Weights of a small mixture-of-experts language model, trained from scratch on English Wikipedia.
Training: a variant of Muon for the experts, 5720 steps.
Below are experts of layer 5 (counted from 0) of a mixture-of-experts language model. Rows are named router (the router's row for the expert) and show model dimensions 0-255. Each number is 128 + 24 x the weight over its row's rms, rounded and kept within 0 to 255.
After each expert's rows: a language model's description of what the expert responds to. This comes from a sample of Wikipedia text that the model never trained on.

# expert 8
router [153 120  97 141 104 147 134  97 134 128 153  95  84 118 132 148 103 155 137 158 132 129 103 148 132 114 134 116 125  91  83 129 153 143  85  90 177  78 139 138 146 180  74 183 188 138 140 173 138 147 138 169  96 109 141 129 186 138 143 119 112 143 101  89 146 131 119 137 112 141 115 171 144 100 121 161 105 135 102  96 144 142 125 164 110 116 155 127 169 154 125 127 133 147 115 134  95 157 140 141 146 126 136 144 109 130  98  81 153  85 128 116 136 132 107 150 142 148 125 170 140  95 150 141 105 125  83 164 127 139 161 116 111 138 120 152 141 163 161 159 133 113 151 126 124 106 135 135 102 112 115 113  64 168 125 115 108 157 118 128 100 133 150 157 193 125  96 143 116 137 115 125 162 124 103 112 140  79 134 152 134 141  87 112 137 155  90 107 142 127  92 131 110  97 151 113 133 152 122 121 114 182 151 146 122 149 129 114 128  75 129 160 118 163 124 104 144 100 138 148 147  87 123 170 126 102 107 144 133 154 115 133 102  99 118  98 145 107 140  99 121 100 119 128 130 143 135 151 107 157  93 126 133  88 124 110]
What it handles: Prepositions of, with, by, from and linking words such as as well as, including, such, According, often before the.

# expert 6
router [ 96  99  82  94 136 165 105 119 135  74 154 129 147 132 133 138 127 135 128 124 161 139 133 109 108 157 133 126 121 137 101 118 123 140 136 108 152  99 133 101 141 141 111 116 125 106 154 151 145 117 131 141 134 140 123 150 145 138 161 126 110 103 126 140 120 139 127 124 144 175 131 142 146 108 143 158 100  98 135 112 167 130 147 155 164 124 118 153 160 161 124 138 122 123 102 155  92 141 141  86 152  65 173  77 159 138  84 104 192 148 138 131 117 137 105 148 120 163  86 168 177  89 157 155 137 116 139 130 144 148 117 131 164 137 171 154 172 165 126 134 120 134 137  61 109 112 144 147 115 116 139 148  98 118 112 108 125 179 105 120 125 125  64 116 156 128  98  85 113 164 134 126 153 129 128 120 146 142 119 161 127 112 100 128 153 140 125 123  82 147 150  88 130 155 111 132 168 164 157  69 108 109 141 148 106 170 119 106 120 152 119 126  97 113 112 133 127 136 167 101 126 128 157 116  95 113 146  85 131 145 123 144 118 116 103 154 126  81 157 112 140  89 111 109 134  88 143 138 114 116  85 152 158 110 100  81]
What it handles: Auxiliaries has, have, had and possessives its, his, their, plus mid-word pieces like Ha-ag, e-ag-le, Ke-og-h.

# expert 3
router [125 100 141  88 175 112 118  90 120  86 149  93 131 128 108 147  90 144  78 153 153 112 154  86 155  83 118 134 121  85  99 131 142 126 158  77 146  84  95 144 169 168 119 127 143 156 166 124 142 152 140 125 141 152 164  93 135 122 160 126 160  93 107 126 113 188 135 141 107 129 134 125 126  78 158 154 124 128 174 137 147 162 132 122 138  83 112 123 155 137 138 108 126 103 143 143 132 155 161 132 119 113 102 111 121 174 121 118 173 110 124 104 141 149 132 170  94 135 123 104 115 113 123 178 141 146  82 138 135 118  99 114 163 130 111 127 127 105 110 133 124 113 156  96 122 116  87 102 102 138 125 144 116 168 127 135 104 178  97 139 139 127  97 126 152 127 142 112 118 139 144 126 146 148 123  90 110 124 133 156 127 149 119 132 136 133  78 112 160 147 185 139 131 120 157 120 119 139 115  70 153 145 100 151 134 152 144 114 111 127 124 168 138 119 188 137 169 121 142 100 177 120 101 152 117 117 141 131 114  95 153 105  89 131 126 138 112  89 131  86 132 131 148  95 162 138 144 160 143 162 114 131 120 179 115 117]
What it handles: Capital letters and labels in dash-led infobox fields, especially taxonomy and biography entries, such as Class: A-ves, Ceremon-ial county, Died:.

# expert 15
router [ 96  67 133 105 116 175 112 114 102 129 116 115 112  97 134 118  99 120 112 151 150 150 163 122 148 136 101 142 106  98 108 165 128 133 126 118 118  86 151  87 132 174  92 170 133 100 153 115 118 109 123 189  96 115 150 129 176 143 133 106 148 152  96 111 149 126 144 183 135 147 109 160 129 128 123 136 134 122 155 124 127 185 116 165 145 123 137 126 126 137 129 148 148 113 123 179 122 126 148 145 122 116 136 147 128 125  67 113 156  90 107 137 121 179  96 132 137 129 129 144 136  95 163 136 109 133 147 144 130 117  99 146 148 118 143 126 128 134 160 182 113 150 124  92 100 149 149 156  84 176 141 138  88 123 122  88  96 146 106  91 120 137  95 129 143 129 107 132 160 125 129 128 127 148  94 107 133 114 135 166  93 113 107 149 103 156 125 135 160 146 189  91 169  92 133 109 119 105 104  90 138 134 156 127 101 147 122 135  90 136 132 137 103 177 134 152 143  67 164 141 138  87 128 103 136 113 127 146 128 130  95 170 141 161 107  79 125 141 158 110 107 110 113 130 153 163 113 161 137 153 138 142 122 107  94 104]
What it handles: Pieces right after a line start, heading marks or a hyphen, such as ==P-al-estine, ===P-il-ots, co-ad-vising, plus table divider rows.

# expert 0
router [106 141 108  94 111 136  78 124 138 131 127  91 115 117 119 141  90 124 129 175 152 107 152 162 139 157 157 118 158 107  86 134 157 128 101 123 129  83 105 130 142 156 124 123 161 134 137 146 116 135 132 120 118 111 154 127 167 157 137 107  93 115 101 129 117 126 158 122 114  61 146 168 133  98 146 137 160 123 165 140 117 117 118 145 152 132 182 145 150 125 103 165 117 153 147 156 127 148 161 160 126 113 157 134 126 124 101 115 196 102 109 116  99 112  91 131  80 145 134 156 129 105 135 142 148 149 120 104 138 102 119  90 147 120 151 155 129 191 132 143 122 121 136 102 102 139 144 128 146 136 121 150  87 172 131 126 112 155 157 166 125 121 102 124 114 131 125  83 152 133 119 119 155  88 118 134 106 141 122 129 166 132 156 123 127 144 126 133 141 150 140 124 167 119 148 100 139 193 102  82  90 168 142 164 151 118 131 148 174 117 157 136 106 186 119 147 119  30 142 133 127 110 135 113 125 118 144  99 130 123  95 108  95 116 168 118  89 143 117 136 102 103 147 120 124 133  89 153 104 117 111 149 131  80 140 131]
What it handles: Word-final pieces after an initial fragment (s-ank, Agre-ement, en-rag-es) plus phrasal particles up, down, back and first names like John.

# expert 7
router [146  99  70 142 124 159 135 125 152 116 160  90 166 107 103 160 114 126 145 170 136 165 151 150  89 133 123 146  89 107  93 140 153 178  96 100 167 108 184 122 123 137 115 141 104 121 149 154 146 136 135 153 155 156 142 121 160 152 140 114 121 133 144 108 162 151 159 144 143 104  99 136 100 100 124 116 130 148 132 128 129 108 144 161 142 144 117 111 121 108 117 111 117 112  98 150 123 181 172 123 126 111 132 164 119 113  88  91 147  92 114 156 118 137  98 147  94 132 153 179 133 112 133 133 119 100 103 145 160 124 163  99 114 136 129 181 140 131  86 171 107  99 165 139 117  96 138 151 120  95 132 125 118 162 115 161  99 116 128 137 140 119 140 127 142 104 113 161 125 135  80 146 141 111 111 122 128  79 171 154 150  84 105 154 118 127 155 126 147 114 134 115 141 127 126  88 112 112 102  96  87 136 138 174 127 135 123 112 133  96 136 144 116 177 125 161 152  83 161 102  81 105 124 123  96 108 184 100 144 162 114 119  99 101 134 109 119 144 131 100 116 114 122  96 129 111 139 178 133 123  84 157 148 120 134  91]
What it handles: Prepositions and linking words after verbs or adjectives in running prose, mostly in, plus on, within, because, during, not.

# expert 10
router [124 149 115 113 140 124 150 100 142 121 160  78 112 125 109 165 116 136 111 139 123 134 109 148 182 147 128 126 100 115 100 147 138  99 170  74 149 114 107 141  91 156  62 153 117 110 128 138 105 176 125 147 141 135 163  93 130 164 163 125 149 124 148 119 120 150 171 161 176 132 118 138 110 147 144 170 173 131 152 107 173 157 131 176 129 130 129 144 125 112 161  66 120 116 115 160 143 145 111  99 177 104 131 142 152 136 132 141 145 117 105  80 151 164 101 147 108 145 125 115 112 108 160 118 116 132 148 170 145 118 149 133 145  80 106 121 150 155 133 162 153 168 150 118 121 145 133 168 143 167 106 131 100 152  97 130  70 118 112 120 110 137  96 135 144 115 158 135 134 136 129 109 139 128 120 127 100 134 121 129 171 119  92 143  95 131 127 121 118 156 172  96 143  94 132  89 136 159 116 110 130 118  76 172 103 152 129 119 101 125 112 143 114 138 154 155 125 118 105 103  96 131  99 136 121  90 144  90 155  89 141 124 110 119 120 131 156 140 134 142 145 135 101 103 124  80 130 159 140 107  78 142 110 128  70 107]
What it handles: Line breaks, pipes and column headers in tables and infoboxes, e.g. Votes, Candidate, Turnout, Seats after, Written by.

# expert 12
router [120  48 139 119 181 108 129 100 146 120 129 118 124 133 138 156 129 122 138 182 159 129 161 102 158 144 165 147 128 123  98 142 129 131 120 128 101 108 107 122 108 175  96 135 153  62 143 135 138 127 137 139  98 137 121 120 124 119 165 120 115 125 127  91 175 120 134 121 114 103 119 164 130 129 123 162 162  93 149  85 166 157 103 120 145  95 144 107 108 122 142 120 123 137 127 136  82 138 129 110 146 106 121 155 131 120 105 114 131 150  87 161 155 131 116 145 122 134 131 144 137 127 143 123 126 133 154 125 158 138 160 132 144 135 111 123 120 178 142 147 108 112 144  62  98 147 140 139 163 108 111 101 113 136 154 152 109 179 153 125 114 153  82  99 151  95 107 125  99 105 107 125 158 129 110 126 113 113 156 139 124 138 115 182 115 132 159 120 107 135 138 132 156 108 101 137 155 148 130  88 118 108 171 158 145 121 113  99 138 100 144 142 148 148 153 142 132  98 177 119 156 152  99  85  95  84 155 113 110 104  57 148  88 115 123 130  89 120 113  76 134 102 112  85 153 104 146 134 108 128 115 155 167 116  68 103]
What it handles: Articles the, a, an after prepositions or verbs, as in signed for the club, is a New Zealand curler.

# expert 1
router [121 103 119  97 116 128 125 133 123  90 140  85 149 106  99 141 115 171 120 176 141 127 193 148 144 143 151 137 166 116 117 132 130 167 144 108 136 141 111 107 116 122 115 133 163 144 124 165 141 133 127 146  79 107 120 139 147 139 137 177 135 142 116 134 107 109 137 134 123 122 138 109 170  89 109 167 129 135 141 129 149 148 131 138 168 108 193  99 103 104 153 104 110 140 147 112  86 117 150 144 148  88 133 138 127 137 124 139 198  99  94 122 106 135 112 152 111 108  90 138 169  89 139 120 116 163 128 147 150 139 151 139 128 149 141 100 187 134 157 150 118 143 176 100 118 122 118 176 117 104 128 146  74 152 147 121  85 129 156 111 157 147  79 129 143 136 116 144 127  82  89 138 110 117 134 128 146 109 102 162 129  89 123 154 123 126 134  83 133 107 181 110 140  94 132 115 109 114  84  90 112 147 138 179 100 133 127 125 112 124 147 154 166 126 143 181 149 144 143 126 130 125  95 111  99 135 119 117 108 109 130 155  77 133 108  89 112 121 137 119 150 123  75 100 160 129 142 166 137 115 138 128 146 123  78 147]
What it handles: Word pieces inside foreign surnames and place names, often in tables or lists, such as -ović, -ski, Völk-erm-arkt, Pohn-pe-i.

# expert 4
router [ 90  95 128 108 146 186 143 123 133 101 139  79 144  86 106 192 146 128 104 154 146 149 147 154 169 132 125 129 108 130  64 157 120  89 110  93 157  88 138 118 111 144 111 139 125 107 160 130  88 143 164  86 124 114 171 131 151 126 160 126 119 136 148 102 106 162 122 130 132 126 127 173  93 144 142 121 169 103 138 168 155 143  99 158 143 118 147 151 113 127 127 113 122 122 121 150 147 164  92 150 156 114 113 103 154 130  63 144 154 113 117 146 105 149 110 171 142 177 143 152 154  95 130 110 135 137 113 136 121 131 118 149  95 171 124 131 132 142  97 181 128 126 133 117 138 158 123 143 106 130 107 123 108 136 149 148 101 148 136 119 128 150 134 113 160 114 138 117 107 143  79 108 124 130 120 134 122 119 152 188 100 179 133 157 145 102 117 116 108 166 183  86 122  93 116 115 149 114  86  70 113 156 105 160 125 126 100 101 124  85 136 105 147 157 133 148 145 125 152 134 151 133 130  88 131  99 144 135 102 146 103 141  99 149 151  88 104 149 112 127 112  95 126 134 149 148  97 147 140 149 111 165 137 120 122 103]
What it handles: Nouns in Wikipedia headings and infoboxes (Early life, Career history, Casting) plus was, were, is, years, time, career.

# expert 2
router [127 108 128 123 120 139 106 135 141 119 166 128 105 136 139 144  95 127 127 195 129 121 111 166 141 142  89 130 149 128 107 192 139 137 110 120 108 116 132  95 137 209 138 119 134 105 190 147 139 109  83 143 119 110 154 110 152 120 159 137 134 111 139 120 140 154 113 175 167  94 137 154 128 106 138 132 121 148 126  95 137 113 127 117 128 150 147 111 138 164 104 124 147 113 121 148 106 142 138 108 162  69 117 154 156 101  99 114 166  88 137 112 140 104  59 137 106 138  94 140 169 122 166 127 132 157 105 138 127 142 116 115 132 136 172 185 163 111 140 133 119 161 132 120 126 119  80 122 136 122 107 131 135 145 127 138  84 144 126 151 129 130  90 101 167 115  84 110 128 159 112 108 155  91 121 155 142  93 145 136 130 127 112 147 105 123 159 106 125 138 132 100 127 112 146  98 129 152 148 103 144 136 125 134 107 171  75 134 147  89 102 152 121 165 139 202 104 127 172  96 143 168  93 134 114 148 140 131 139 134 125 157 127  97 142  78 109 142 151 108 128 117  93 144 130 116 116 106 100 148 109 138 120 103 125  70]
What it handles: Odd letter pieces inside names (Te-z-uka, Ro-x-y) plus common to, and, of, line breaks and table pipes.

# expert 11
router [110 102 114 137 149 129 130 110 154 155 136  93 112 137 109 178 155 135 126 161 136 119 162 153 136 121 123  96 128 102 103 164 143 115 117  84 115  75 122 143 141 136 144 117 126 120 113 168 158 140 144 136 161 137 120 147 141 125 175  96 118 124 118 137  76 155 155 107 152 106  94 143 135 126 147 171 145 133 106 129 171 137 137 121 172  78 141 137 138 126 105  78 136  98 114 120  75 125 120 131 121 125 155 128 123 136  74 148 197  99 104 125 125 178 143 156 120 132 119 135 127 119 154 101 112 146 139 115 123 124 116 118 152 150 124 136 147 123 180 129  79 111 173 139 119 115 134 158  76  92  90 132  97 176 124 128 126 170 132 108 110 134 117 132 172 144 104 128 143 130 101 133 138 178 116 131 132 125 104 117 167 114 133 156 138 111 122  81 141 174 112 139 131 120 172  75 113 132  86 140 116 156 103 137 129 135 132 144 127 131 135 143  75 139 111 138 112 105 161 123 151 139 123 147  68 149 142 156 118 112 119 188  92 112 173 128 132 145 146 118 119  99 159 143 136 132 141 169  90 107 120 153 111 101 106  78]
What it handles: Numbers in dates after on or a table bar, such as 2 April, plus inner pieces of common words like inn-oc-ence and expl-ored.